Experts of a small language model.
Size: 12 layers, vocabulary 2048, 105M parameters.
Below are experts of layer 9 (counted from 0) of a mixture-of-experts language model. Rows are named router (the router's row for the expert), down (a neuron's output weights, with its number) and show model dimensions 0-255. Each number is 128 + 24 x the weight over its row's rms, rounded and kept within 0 to 255. Numbers have three digits each.
Before each expert's rows: a language model's description of what the expert responds to. This comes from a sample of Wikipedia text that the model never trained on.

# expert 8
It responds to: Nouns for organizations and media, especially new in news/newspaper, plus company, station, band, club, in articles on broadcasters and businesses.
router:154160157147137140127101126101076129175151122127108142123142146094145149104148120125142099145094136129113173133113118140095130137130126136117160123119092115135160119128158135156084128107144118097112148136084114124169128154151097147169125108098151128138125106138134140104110136120112109143134120158106148122184098118111143156105169200138128130169157107130156126126134164163125136206055128086097119133105115098152125090148092141123122167130094104173146113097137097106130130144153095105156128108127067094149129107123144124124116169130144130147104096160125173129145077167106085133143131146103134105136120081171115134135141143164107142132129144159065124114108165109149136147122139125143073100094089129120122140123121110158126114117107113135124143074156121123124129142152120
down0:125134125149114105084104108174095101138106174126152107141111121127116143110114182081157141103132162117120111172101168120099124130142115094106168100128140125125159129127138132130103123112143126123151168151125114155126117113086066161127130127126111129114147113118129108139111147123156121141144135150091124133108180125143170138124120143075120101177120128083062122117127127158103109108109169138101117139131121092104121150122122157134115147155109082167157107138079112116088151125118113160086110091107113097089127152131104161102126137119132131107148112107163120153129072132099107136107193148113137105103133137139113113123153118151095140150084148130163099141169119125140128167127116151114126154200106100135135167122137119155094086122128108107117080107147152085125133131157096

# expert 1
It responds to: Middle and final word pieces of foreign personal and club names, often in sports rosters, such as Grim-al-do, Darm-ian, Ess-en.
router:140141156120097121125089175128110125157160115201100156176126105127188154095152142114116118158087129115137144136087102128109123100136133131070157157114141102140137123134157186160083133085146124111076160144119098127122147120099147124125119097114123083127144147133112141111127119120142105135123102197147102124147125124129110150109162129132142111133173100139115161122152140124114113121119155141143125118138137126097114138137123118138126160090090085139130119087128134136181140139122120097166119118133129095152073122167184091156128150141145136168111092151123169153076112195107087113163143119127081118137099157110118136133130140102130122106147139141104154115121132141115135139151102141112119125149095119116136180139162124176129129101134137098095122120156103131164127135129172
down0:113119130139116098123111113176125107107077160113162142098145149115083103129153138160135111116111135122121123098094110129092131131146110165089150141118148099144144128117093146099136163110149140136135110104136132170161095150114138111108148123152148122122115111163143112155145095161133165091103070120105123125133165152158089104146163107073140083175140094157138121102104134142100138112139104088184118121133134104099141134112136119166111115116096100162134149145098106127129127101137105140108116118136117152118127142118131170124158139146166105112134135142154120176088131104135143133136121148109131106126159122184099089175112148143074119059093135153197108135163132149104093136115158140137121134180186149137154120096134128148142123144124091156131122160146105104138105161135129

# expert 50
It responds to: The preposition of after quantities and one, as in one of the biggest, 300 of whom, plus among, about and currency signs.
router:102140123145127134117109121115139108137152111143128118150138088132117166119117115105159130170105067122115165176102135147100140118099114137119172145156123146109149088117110124130146175116118076137107127074146127130149160111160127129147164111125175144144108110129073117123096130158121116145188102145129116077136106074105136126151137131087155078148105137193152131163137130136091118158088115121105127116091135118148121112095142144124139158075126113119096104115175106079159170192124144094148125125116124129146112081161122125158136144145124102156116094153092119150135109125120142128164140127151102126109103076179157114120096135145104119141122137133095128109143137125132105114161113126135114127118099100108103134131136102141164102126097108102134118088164121149168102125140165
down0:145104146120106103128098129127122128104150153152137178127108100137114104130130116128164118168139113120143129132148101097083141107102127105127116119103125196148142151128121158126137161167143150144102138157161112192106186091111160143105140134106182147134119157151123090099126088181128126135171118147138181097149146144133102134167096127128124117143167118097133148118125100151120144142134143140137137112138101110135110140091146115185101140148103143097147123130101160109092141103128144137116133108114118124108153134096177160112139126118173136142137138136156105175105116136119128123110120151133140115111161094189102037146155102152090093126101110145152165106127124097136130111149135142089122163173155149096098128144109167144132124085136100121157119160152104120100124123126121

# expert 32
It responds to: Capital letters and pieces in sports tables and names, such as racing track codes (DAY, NZL), Super Bowl, Red Star, Cup, League.
router:118138138128090148147104144123122134168124107122113146118149109097126160146154135124143097131105099121161131134125080125124133104112131144124145113151099093109129085136161176159086174124139119104101162095142130146133154120132131149151183111127124110099143193205109155155116109103123068122146078155158130157123125133090141169119161147144137094089172129106160081123135165130106147135145119115157145136111147097129098111132118132133124136103095133168118133114119102137152139147126133148141115133082135129140088128168152119147140122136157112118129099126137119124138130184103092128129133159134093111140065122130112137150143162132110144120145155112111185145107128117144138090135115152093083121134095093146169142213139109166106108114134126117113085136161115120138148080138145
down0:128144125150115121133078174157113111096113124112166084118147101135113128139123135167202114121133187150150115156105118065115111117107097126116181121118119143137128131155162117155148139144099091157146123122130115190154101107159149107143124101108081139172170141127106131137121113157096118133140132127127141099127138123145075112148128148131085144174109085167097139076138124124117121129104125154139134160114110137126133138118143130168116094178143106166121149152089129073115147142137142117102118099169161185105111138141134110132177150119162108140140127098183117133117100108109122127121067138139138120131164118159129131136117106132099111118069111127163140100143136156147147109125126132124140135155162134151168137163153143124072114130157103147130112154141111122112111129099158

# expert 7
It responds to: First capital letter or piece of country and region names in sports tables and lists, such as S in Sweden or Scotland, Bel, Nor.
router:152155153140107121157121137092106134141141122121115124124178112112139141139118073069122125116126098157177102167106088130113136094114092139105143085160115160151133127182125137135111117136148129126090093121157118085133156144137152190153144139127171113109140149152135171153122124124135102109144123145146133114126145092116104150120151187131132089143137145176179102129171164196102133131110123115106111111113157106142086090106122128155102162128098100140084090100149113128169137169090107111143108104158136139144121071111134124159112128164104108149112131137123131116119133110115123143151164127099105106142100117132119181111126145151096126150159159144109179144168134098157143128157136127149108128134096115141140115126146129157140125099135092089144101112136106166161097116118143
down0:072135130111127161132154096180139122147082142157130144119107132124131126129145123110130093149123123137152103151121114110136121081104132167129156112119188140137118108141137136133082177129127147165125119088132145116151148120111132169088099121116124162157123122143146173140117123131150167114164131121121113120124155097180130147168099128156088114108143120103109182097141183166119104138086132129166130149101118072154154147131110130165109113140149119127156161143118159097123137161075169121106122141104140137176112146164098107133119116127160134123131125162143080129106115128085087125080135140150143118111104152172118147155102150148106122116124115144159124124100141130122141126114134120161135153171166177101147161077105116119124098096102120137147130159115111085137148163097083

# expert 58
It responds to: Word pieces right after a Con-, Com- or pro- prefix start, such as Con-s-ervative and out-com-es, plus capital initials like M and P.
router:169118174119138163148111105135124123138123142165131101144151118105125155136123145122114168096116111127133171157098100143108141133143115121113163084124116130171140101162124150209122133130138129081106145118114113098170136135140127154180137119144155112128150137140109147124115151100123101148171135149115172110180086106121131171134144149129153157093120124117171110163154094117122129145117141115127106126142130147173123125141101121153127203112077146102148114155140070114131139131114097103155109116136129102133107125130118131164139115147131104116123107170129142130104111180056098119189111072115161121117078107159135121140140103117111136135090119113119117119118157143120153126123114152146074141102131121107184178136115099137108124099080104113154113103137122147105115127123137
down0:161121126132126134073122106204129103138123169114190123121101143094107130134086110140150132100108148135114133141132147164096137131116189148165139137144154132145117141123124137157091132114126139141092167133123131122132123132145113169133148087135126072092155140133105167166146144158128138100160116092144139151101168100125118137161076140141081145174108143140116147157126110151127131113100119146156104170149092092126158167134148149167106153144114105154155133130109058138110159107095119101126107098061121137077119129144122120123167081144107109145163127177158084104131163130108135123133111118128167137170143150126127129145122118131129108137092136157159122138147108158148158138133139082133121123129132154102127127161148124115117092119165147112093111161098120103146131143134118

# expert 31
It responds to: Pieces of US city, state and county names after a comma in venue listings, such as Oreg-on, Tex-as, Neva-da, New York.
router:146161132147112141123101148132114128154127080121074116130172123107148151138143103120143147132108135163143116117126094149111143096088141118123131121110072142180177107158118149139107130146125114096122094130120100106116126127140145129177113121111179120106116150148084201169103133124144107132132144150154145113117120122106100120126164136125154075106122083148153154122151099171116179165121132122115149112130141109100145107158094126128104143129138108125108131092137131164143147103098111104164101105135131119151109083109112067129121147141125090140106134151121153140144115130128101151144141105103115109147110142120124139103129165189095124131127127137111190135177150102156132138157135116161099137145104127128198129132157125123161138114139090080128079109153084130158125067142134
down0:134115103119187109142113124173119127083075170108122118109117157143118183108120198102106153130141161125156119122113131162097167120163099129123123118121160146163103143100163135112108112104092114159117129139120174143189149142122126146147139177152133188134179139094138125144081139103125178138133125145086152119134140155161156135121123186092108138147105129130104135139134071124139138107125142146134101140155118118138147157164126137154133151134152145135143135125104141119117127184144102114162098161101116161129130133152116124126128139151135135100137123140178096163135150189150134120124121142122144154127118155107138084171099147148099137103131152117146115100107097120123125119134082143087133116155150125094119128131128138146149121141055117088159097133114131114142105149116092

# expert 49
It responds to: First letters or digits of cells in tables and lists, such as Y in Yellow in colour lists and digits in results.
router:139127153117140137130118101108126131179156152182098102160127096142132145127161089098130162151118150118173080118115070146103163095121143153122138109184133110160147120150140133131138121134117114117120144116134097126111144157175123136146113129136169114120131111145082160175074129115125118146139128134178162104129105106119127129136138133124126070110135108150113121122116151126094146136109139114128145136134132119138098107125105201174095150112132141146119092105159144123113132106086125107119121119129148135173103084129138089137128100161127104159132122142104126143114064149148105136133107169153134101149126104163080172105136128142097098146141110144094148144146131123122146129202092133101112103116109102104152150136144097128197125141116111133159098127126055124157106109121134
down0:126109123132090170107132076136117101123115136135114085148137172132092100102091142120159072138138145142112125147122149134114149126119133104158164092148184140114167153143133137132129114116068100120118104115136117094134165138126125138096138072128128124097140143139142128138156146112106162108115120179105154119155124175193154166140120158120130141151096137092113135131130138184133120113124112144151107144065161128110173124100078112187118120135183114144146150115097119117087129180114119162130149099153148128122135125140149186131153135162135111102151130113145114146153131133149119125133123121138096107167105139107104132117104102137099125101082151149169126103114066144179153123113154115156135152152141163139136171121162127124173136099104132135107131129118134103118126117101126

# expert 45
It responds to: Lowercase word starts like f in friends, fans, festival, plus for, to, vo in vocals, mostly in music and entertainment text.
router:171135126158099113094094117108055136177126135155117144163142139084117141140143121131115105145105122139096142144108105147126156138128086141103150077153117140114136112162122161163137168143120119121089114116137090106146119123169157137113136083168144125106121142134134132124139119094107105167147131146109140123179082131132116137140150135114161119121116090168141114156136091119101140128100152138095114129101115110149095160117108140158100109106131104109155090127142140147134170162121110125151118121082124131145135115142138096132113148140118111134096089134113124158075102174136067140172119184158077123093126102152110115102119134124130108169080119141103124097134144116164138112185122168115095117073106125109150142160146125148151110133107099131174139127132117156187117131119130
down0:157102103155110151125134088123115139114112106125104097133119155140123154145128149173127080124166174134111113158125136121108131154120130134135161129148181127115160131140120143108117144120115115152115175102114129180152194169147110151110125084077112142140157059124150172155128120112147129127111152122139136121101144117168153118122126120125143136151115087127124142090147170109150100127132161111189148146147121121105154143140112129136115141111131130148090128148119136112156176141098107132115149114122155161149136155115139142117113120122159092121123155134166114155108147154131114105222126108158089093152166135168103104139120119105120133118156168108138086103119112122110123103142145131097093119167121169116103167117186140111087095176131128159103135130094129091091125135124129

# expert 13
It responds to: Word pieces inside infobox field labels and units before a colon, such as T-it-le, Years act-ive, Ab-b-reviation, the degree sign.
router:134157132117112156091099132085110109143100158107143136121155127129134141120142130115132117124099093120127127130120111143111120106132110138119172071118116150132130094117120143137109150116141120157095127136145136102199156153159121126148113079141126119125158155125110182139052146090153125136131132118144114097173111114088145138145161149151161148102107119136110066117138161159093153114133148115153111109105132158194116107134154166144120125149105155166116131097147126167145134159136147100143100097094115133160129085164095110111116161158128093166119125118118080157103100161083112112145113148162153129130119141160146161160118139145126148134133145105093139110121164110128179164122124139073161132121122147086137135114145115127114117104101110091178095129137119104143095101079130
down0:132094123138133131101100127144100117103139150116116100072178160116121178100151135133137119112134116153115089153173144103100156124127090127162193105110166140145120112112154151095120150133141091161139099117141115141135127134146118185082110174119086189112122143143127166154085141109143152141072103152104146099157211117148124151120139117103152126159135145138174123149107151152128145122102120106105133147111158102131130126158146138116157163138151146105090126136102110127102159150133104157151129091106137172111134099179121155126151127128150141110132115136133130123101109152115149101138122183126112119154129101122125129151147113151088129137099128103114104110108125158152124077104133149158150139150150169145096142096114132116147123122147117126145121154172066097124160112132108

# expert 5
It responds to: First pieces of longer words, above all con, pro, re, ex, un, as in conspires, converted, convoked, economie.
router:129117137110099116132107111088119128107116151160117191117130111094135116127126104098130160149091117175135176158113085125127133078106102116069179100108090183160153126154132125134106147131130078122112172101109094168145151181117161119154102109146132091118118116142140139136090141116126101123128099159116152097135083112081148191128154130097131144092127104124140116194156139099124143111127119105137138128101161125171089139140100104141103159145125109102150122100138136105157157185084132108138092118120113100136129095104150121132116133158173119159132164143122139133112116131128069121140133136115105105103140110120133134096099096128116135166113112174104135080135126125113129178114111175106141123144121102114142126123137143111132125122115106104125091132142088141131113142108156
down0:132096117114144103135130074151100130107093132133127105111121150128058124155129140116133129137142111102107124155074161111144096129121100108151127177105138132073143089168115139079133116130109136137157123112138152135132046101107131131089121120150176129155123162104094144127179119116166152096122125131133142095114156125137155168141137157129112133119100158141121141113109123144122147154109142172129126113136113118156147091136150112156072158139125143160130141117089131080096147142088132151119155063135138147142144144148116165140160113151113117144138155157173117174121119152082101141115130117106127121157089164080124105156098163158132109086125120135176158108127149123111150148137097116126115134152110152112117151116164122138099123146140117101144131142127123090076174125126093

# expert 9
It responds to: Final pieces of everyday technical nouns and verbs, often before plural s, such as winglet, helmet, thruster, angle, washed.
router:135126150118129129143103171118102115189176136103122143141142098106140156113182132145113121149092114148095153114103113116096145143146084124099173092149114094131144072132140185134084172100143130069123164100101122105181142158149136147138149120131138110120139122147139127118102133102147100139139134138179149122136124105122135148081187147136159146109149130120146100123126144138123134176146142094121106156114145090135125112124121158126108159088095096129110116127124146104135159125137116115137129085147114114164083139163147101132128113143153107155133108151100152172126109159093100114123146151100135132110104115126089136109154130150112135154138121138099133124110165121130134167122121132161078082067039110106149134173132104145125116116121108117111119106151104128158119118133162
down1:169135112143141119119145140121142108091105137120163122128131114151176109094130110133118061165165111103113135151146133111124114157121108092131117117160179154119108132126075140150130157109134133137115129152144143160120116124153151137127100131130082163113139128111129163094101108119128128104153118104137095158132115109133115129130135162108116134146124126156154144171118115137151151091154124111149150151100165154077053174104182104138121173134131168134126146163037140137140089163084149114122161092111103137117145147167109173136129103107127141091129143123152110141138120134088131113094165113121146127111145077088110165125143144159136122094118133116115120147192107106110114139134149134147139102143168110147158151141133146081127123106141146168155140140077129118118115123129091

# expert 25
It responds to: Ending pieces completing common nouns in running prose, especially before plural s, such as compla-int, jour-ney, ch-ance, ques-tion.
router:123156142140136126096103159119112104210134118126125151119109107094129165102150109112186116117100087115121154128106104166110142135135115141113199110086101090152135094157125148187090126098138114098105133133109151098135143147157127141129130113110140093135137114164119103106138115075130117150126134115151120131162136106089117128116144138115171147117129128181170077130124176138117177157142166122126104157120131136146095165144158118135140136136123141105127125108129162154119145180111107101146115137112141095137131121183146088137154133147161092140111121159118131143106072134133107118122141117143146129118076121135148098115159155155102165168157119138099118126150132107115171131128111176160069112107090119098160162161127113143107104118129131087122132109133107107155103116121127
down1:126098141115109133117157129197109122121073088112130089143120123120144121109103123094110097168154089083103132102109135134102160135143102097140141087128124160104151136131166119155135159127133120140119112166151167149123147121127123104130135104106122151084155153097176136117132137111080167112181113114121178139122124122129114169121172091104130110094149124126128096117123080096109131113165156099159140142143135134150111210121189123154103113098128161091120128124087108120138094145088143116110126134139152139130151171147105166133172141122116113088136147104129135122122095163133117107138129143134105149145121107124151137133119167131125111076133117113146082117157141133145134142158136136108114103139119073118119165112143137125160150153163113124161109104101152121137184082126106

# expert 47
It responds to: Initial pieces of common and name words after a space, such as pa(triarchs), g(houl), pre(fect), wi(fe), Gu(ðrøðar).
router:144150145127108137125099105107094121150112148144138145126136098109105136132124150100125106148119104146113121202118129140146154077097073138087139124154125172127130092169147154156118132139140104111113114088109118114127194143136167139137154097160176111094110113149123137135084134122156100152182118116136176101158100106157133146134127121083138151110134114161105143209130162113098131147092124124148114101104144123127084110170117129141137163099108077115121135108148114146136127148119092132169106138104117128152105130134138108144132151134122124156097099145105154113140138174120092159175095130126147136107120112141148137090109121124094130161083135124138126122142149117201119155154117170147097116123102116078125189138129123130178108121104118116134121097148106104132113109126143
down0:156099099121100137093124112165130096080149151141132111093119102090133123128075098121161123109154119129129100148149142168132161103097114097124087136128164107095139146124142132138147106134107127191111137161083130125117158133125129099097145106130142112158111094130136088176140112143157082136089102114143101121125172176176164134155096135129088169101108129089143146115139110116126172123105144129143133108103089167122097159121108169149129138107126122176149137139120126129118094113111093128140140130103140162157144143145133182135140165102151092152136113143176111112137152124120171153142158153112112137108130138123139121108112090148115111097095122152169102131153074120155141145136143105097123121162166154101180153105172155139136130142145103135101150144109137128139080122168122

# expert 35
It responds to: Possessive 's, his, its, their and the before superlatives or objects, as in world's first, country's first, earned his.
router:139168115129073146103126123081097136162163112162128119122103112097116146129147114099143152144094089144148151075108105159081161096125111168109147123126080084109141129164126109157105135117121119130134171116079118158186135147149130174172110096166127126081138140185113108111121153085133107146175137142139139101151099133101109163089159158093123098144137112165126110144119114177106164135130133109113122113107150147125098134126135152121112124098118165101140106127136109159154175133125135102162106125100122113129113110110098115155105126113154129129138112178101150129075123117126126114155121124140100120141131116136118148138140129143115130135145138125069121077146122114148118123139114112127105117105086125104145175169131093152122094099153113114131122069155091151167138098112122
down1:140136119146143091171180107137194113135093134147142108130156126167130103128164119115096109080148093109106113146164104116090131111135132115100123101192138135114158084152082100197120132099116067150125108117129151126143138141141159121107090121155133159165146130106153154085121143137154128119103110133123105129131136133131131118098128126154093125108147132100149136161143137164116142115147149114142173176120135146125072156092130144126080169128152117119125139144134115121124112133155101149134127120139144161140124122139133124106127147120139152089101122149128120146101128129138136143134137158106170147156103155108106148066093129121134142127108146071211096106137108184081155126180111136096117128131164123146176137115113120095121141140138126131138154113124106131118112084095108

# expert 28
It responds to: Word endings in color, food, plant and animal names, such as o-range, Yellow-crow-n-ed, cor-n and ced-ar, plus Black, Green and young.
router:134121152122161134143092142142106140184188143175110129132167114104140142076138153108126123131127111133128145130148086117113167109103095134104144109166130140134119091122134149126114166153144121102134151110126119148153129166168127139117161105153157139111113170160124141113129142128169084136131122140141147122140100094132197192140130139145127080083144093136093103146130116097126153136142162069112129150115138110146128122131121170128128157075068119125146137111158136135127155137115126125135113078094114105113122125192145073154124151129139127135121095146132124137103107168119122139139130151126150090074093136125097161084141140144115114113123140137099152134148156129161136130140122136091085119101074086122112171184147100135146117126134109112123108128152116111140111146157168
down1:120135132126143133120126121157136136105101179103158089127118145116148111112094138152131123107153125149079128122146134118151114143093139100160087184180182142130154088140130107171102186141139099106072101114122144145103128106133126099111123133129102163110135144108174161137171142134097082105149095140128153123116095144156098160110096153117114161143079144118158138170147085104116095115114126136138147115157157112111095141116135130119161145111171137126133139148074130106160110118147153134119109142101162127130158124165109166114112122120144173097105122115122097089180119145111119175100124104154103171112150078115104095135083146149132157089158137102158108125110125118126121127098125110095115106111161134145150124134157106102114134139156127139105150085108151158115164129148142

# expert 26
It responds to: Word pieces like el, al, in, an inside words and names, e.g. ourselves, anything else, et al., Yellow, Juliana.
router:116137118118103087151112142113122112146166142129121120148126095136112139087129118114133116140107145115137132100102130095122148116121100130088169130168112132132109066140128131114135152140172114107115133131128108158105116132148165121111114086144134098105120162140128146136123128128142082142138128151187117119148107073137149143082156161148118109119171106127102078145144129130122168121120149100113112133114136119147134120104110174126117170088088108116177114117185101121112135145089125121152115108155141128114093123122148115125146165145150125151143103153126175139120111150137084119148143164129112090126095140106125116064104099123115139110158107197099121123167136114157191135154086154130097114122092088100140156173147093157173138086110090131134143120154077137141093120113155
down0:149130115135153121142164144161144112121107162139118136100111131135128124097113145152135133132117114108113118164132153115130114070141138133178153084157200127117119126150092142100132140158104111148138117103116130147109104155173125124127141112109166138124173095139083127140127125123133146150149106103107144125110137147163136138162096129108150092139098155131110127117124100120096112120124104133164082133112128101136149146083112118170106143123099081183133148133102115118135166133072129126123127108127140156156113134158114158060149109170117148155166113165133076135131140138097104118144152115146072141116128147178076114128139102101121110126093132123162082102159068123083154150106127137110130125157146168113091160137188108139111139134101122122180143110114135101096130126096114

# expert 3
It responds to: First capital letter or piece of a word after line breaks or punctuation, in lists and infoboxes, such as O(regon), Bu(reau), S(earch).
router:157153137077128133153117121106118106143102107119126116157195107147151144116154102083102087142122100125125148121079123138103139144133114132096118092101121143135119127151135162130139123151150145090107093192137124118155170160134141151148104112086196138125114115121133168148064148150215114140173121172163132142135107110121106146119182154130128142122140128141137112095195098147102133159067140113112127135116149098163129136128133134126134168120145137151115137118138131122171133130128133120152095132122103109146123128109137117173140149156122087145118137148131152165156082109104104147160128119106110122150106133184099124118132147129098100097158157129078145132151137136101118162134088148153113129115133120152172127126153087150140078119135135120149119127138099140154116123140127
down0:112099081156172151107103103159103124102094124149124122097116112080107132154179142147139118138135147170124142163117113102089154134076127107098134165109164140148162131124120145138126105116131140125140085071118099150124119110175111134127104089116130180141125120112136123083119175131109092112134135120132168131121167143146104130142100164140157144198140124107062163161139127122115149120101108140176096100113126118111133118060132095146087136124120106133139140160126119113108146154112130079096091101106128131143172155102173170152143146159147108097089106158164103136113129111106137126117123089107121123119134145173116098123135106151089101103135129127152118124142137120110121118102134144105103108138190146137121134152132136110158133089136135108107145147159150089113135130111106

# expert 24
It responds to: Final or inner consonant-heavy pieces completing a word, such as Ve-ga-s, exec-ut-ive, -ject, -ct, -it, and Japanese name endings.
router:145133146147088123130120148157129142141094089136117163131128129125168134099150093106162103093105133148104157095123112122132148130159096123148142122107133139140192127143152151192111169109145104120103136174117092108154111127166105147126093119174149115093162133166115127097088108132145100126139139123148113124164122123084167097126148176113151121081149074154124077146106134100130125123123148092134116159115137128110099135111130139127110120082087153115111109083132144136127126151126114121138121102126117098138103094150146097169156147148128126151118141127114182176122099130112115173116120129145107113119136129119115116143178126182107150141117125135029111114139156126119142121172103149121098148132098105070141137122129133117127094103133125090142127076139110106140132106147154
down0:176100170095128107156141097151103171126133132126142115122077164060091168131153140157135143137110099141130107138146168137130125130157136134124106121146161134164096077132085162133100131123094108153109127099123157146178106137130122133134127126131138145146123144128108138192125161122165155094112066116110154107144132172167116156117152111151132142140123140073157143112146173134131145082117122173161154187087119078129132129137126123121082086147127130171140123157092128107128172115126128123125165108109087139170120133175138129153155116136165130132135143109150130168117155134109137144082115120128118145150100134155125118148173124137106142104131157151133118088101100145114150105127165132136149110114145190084109124118136114141130132129103136129107132158134082126105132120119121

# expert 21
It responds to: Country and region names ending birthplaces in biography infoboxes, plus War, century, years, such as China, India, Germany, Ireland.
router:136156149099123129094101168105094099155135138108131194104163103096136140067137121088132125130113053130119148094114123171146137090106100127097157135166123112192148109147148132136119158094131107121114112115140079146105141140117156167182140104100134123117161127103088156123128123161168132132118103159136189109127145093139137157128117120135156126110123111143144084113131138148103135149086112118089155120106105090116128131105134148149111147117131119145149075124146094122151156157095114102144106151101095128157099080134110095139128126141129089155160137175129131107149102158119115136137099146088133115116113131116135127119127178136090117151132123096125151143137143134124127129138119159158117121134085106121173127123195110130129095126150116124187104158146090120153119128144112
down0:110177136149149123106103145122108137151150132115116075083107131145126114154148170077159088147121113148130099127116113140115152123156147151141171110167134111127123162145125153118069109124145131113140107141089136134123146113134162133148153128150159161120141131137133140154164153119131109151169070178139144100107150127145120095132119137109114120184120107114104133142141132123144184143092125112119114143119073134145180135128114097121114132143111102109122119132099116114145114173124126120125138115108131092099100150149189113136156145136208153121155120145160110160097094108121140133126068127092116113141153135133143134098103136148125099112117142138113108136136128161108085181123089155124111166169142167099127140134148111134191157114146103125114101113159112081100158136080112

# expert 60
It responds to: The century digits 19, 18, 20 that begin years in dates and tables, plus bare spaces before a following word.
router:194136146108104157167106123119088124126127140161099096106147147095124143142138136121157140122098145148160155158122112155109152090094131149115169103107091163180129111169136126149111110118137104135111135090116072129138150165135175140160112088122153083118126113151126140108098143130148102138133095137125148102142112116124145162094129140087162117141123102150118127189176155143128123127131173120096089118070120143182090112165123125140077143119113104156106114104142146095146137183114090128144106133103119118168123114147099107132149138132132106145070152145136137118104117127139104151188115120094152120094136135147154142132080136148103109122143110151121152105149132135147158137151108147111086102117102124124131174145136138121126097103115131069127117095135088113124134118101155
down0:163098092149140129134116098115137120127091159154091133113139140131131128126143139097143131155123134134168110147173138101107150124135091191144148084111186146152117149145084135109101126139087099115117173156123107135148111129126093117105126129128157091105182101133085088115118120116137130153125095143100136120146152127127126137167082105110110105145117101121066168148119139135120105094128142125103135109108100111142120158100143116125124141140157112169136135084110102152133152135090134095071099106068102147138140134123136148148148131116161110108133108118151122146138095143096084173133124064109129130108112113151079111137155111144118138117114127134153109083153115138110150111134111143141140123160108171151124137154093175105185120140125133148115080107143147100167127104124066

# expert 36
It responds to: The word the and other determiners such as a, his, its, their, this, new, mostly after prepositions or verbs.
router:157139140107137114127110141153091109142119114146097140140107131086110176112164131112159137129115143147124151151127072113082137122122135168097138154088129117130110095185142139158096153138138099058118106133102128114135136165134134153141154097127140105081148131155100123119110156097127112116159118131125136102127122108082144156116166168082128091122138103138119109132119100153071146147104145119110125131102128124138103121159090137179111159119113137136150096127141093121112158107116106068183110117116113105140134132154144145141127130117160116139135153155119176149072124109087117142151103170100072117149121121153118136147142160143127113153140121142115120094135134113135149154147119123136136108136117079135136176149123108171136065106104108116107109076165077136176110106101124
down0:087088141126126113145130136176129108157150157130131061136136132133157140190161124131136102117138149140113095166137148088147138119118121163176136121141133125117111119134101119119130161128068112099104121104127144173147126103109167137128169099140129154125115105105131110094107080118125117095144146113161146095158165197133134140120099160136114144144116110134141136107093126140116134189105115123120166162127110140122121140132136137125122202119138123148073091138105116121128105125106152135121118161125115128118083103109105152142125097131125141122138143125156094173161123113129159113152089127130116140133161139149129149095114099140123100129176130076147110123114120116116122177150072110141155161207120154096132166142153160128189125145126106145091121126113134132111100134099106

# expert 19
It responds to: Verb endings, spaces and particles in plot and event narration, such as escape-s, recover-ing, down, back, him.
router:183111153136107130156094127107111129133112093145141117146116142111135161118150106110169159121105152169136140158107133148088171106172130128119144139130135087169115118106121149113132137094126125112107149158117107120137130180155170118152133122156128086114141124158126142130123136082127131140148123159142119082141106126118096163128137152120201092105106105143150121148135090121135139117151152076152092111130120133180119100098100134176096163112122118142082105115145133149128127170118129116164106116130134143157130137135147101141141134148131099172160116177106116143076088148133036119111092114094124121105126093135108131078114148106108106142127130143127133155159129128139113135181123149132136148115082133094152127146148112141125108128123097084099075147142120145144097093097158
down0:158070129127152110148131118141124102126135179150096099142123139159139129127153170138176142158138116104123136195122187109102153136148120125162175136149158161093102149147135139107123142141096124143088143115120148139128140122153088165118141103110112153176152126131135142126105124134159175122119153106108143173151177130119132156131110168102171121159117095117132116094136131104078141115127153139092104147126081119109136163157128133165100157180112114139117086086131120110101147156093095089127132046132138137103138118114159152117148162149170141119098127135138096128116113150123134122155147144135126128132110116169126110127134145156111140107107179170128106118137127134142105157141121153159117133185132138133099134141141144111119145132120139160117094191136134130127130120094070

# expert 12
It responds to: Word-initial pieces or bare spaces after he, was, had, who, often verb prefixes like un-, dis-, con-, per-, re-, as in unsuccess.
router:137123131120087109128111127102117136139106115186116165147128139127145127123146105126131165112106124122113163148102085124097162122097133110119154132126101158189162135120122133135089132137146099123125142141089108172101151132127167129138141105158140082086123120132112155105115153112111104170183103137117166106176112138120165135114120139117121153139130120140144151184130124144129147124114136121109154132079125120185123090159115114119094129097108093123102099093143152149204170152129102131159107129110131126125093115126137089153140127140137107126118151147130084148102124131117061137155149118144123091082103114145103138129093126130093150105150071157124138111133130116170114116134103153117120095098136127138132187198132126124167133117136105127115100135160086130148105117064138
down0:182147118113150118068152085145111117118098148121140150066121163109120124130201099112160098140103136085135131149132111076135145140104130112148158148119146145166110133124148126124116159159137146179134122115115123118139152151090154163124132122104125104105173124127108162126144111111155090107163154121124139095107140182154103105140150123128117143135124121091131150125101135153130135144117132110140097163109112162120166115129124081179145148150125143131147131102137102104123141159120166102100094112130168139148154134147089163156157120151123116093130121164184127137129150158130131113115134074122123127166119112127156114136127111150085114122140119127170075117156103127119139114174144131101158175101138130162118174145159121173130146107100172106116142116099165102101098122094097

# expert 57
It responds to: Capital Ma starting words like Male, Mad, Magical, plus name, member, brother, than, other, subject.
router:153164132137100108132109133101110126128127146195158154130150106095140115133125132124106145161117119127092140107105110133128148102136075170114115135147087136104154107171144145185142142092135102132135130102160140098142157133152155137172171109114135139125148159125133129158089142146149085137133115159137114107133071123114151150142123153155142112111140078108109130156139177164081164136121164117144096102094117114118094138103090125124148158119094148152119123127128138132137136165083081084175125109116084099144162094151107073115123116099120109118117123141087120154077118102106119133179077107124133129094135095172125169137139125126112135175175120155108129115130162118141135135154118142115103121120134116119150152160138092144121119104121125110129116085111117149144089122126182
down0:152080143144100127139094128149152131081127124167133136139110125101115141139165152138167105135123156149141108159113131104132110148141156137128157136108209137152125122134092114158121126149119126167127125140123123154114161141133111159111160099115142145115144111153140118178127111134125106152151103157128145142118148148156153152136080121119121115138133101094136142066131145133102138111132117126172110166126127128142149137103129122153060101168142131134127100127108132114139148121094149119113136116137117210162157098142106150115167144155191166119118123147145137123080116125090110140110109112104134147120188139157114097159139090132111131111132124131109158075130070162083119152105149143115094126182161148119120114142179153160151122146128171140145156186144130110118141147097111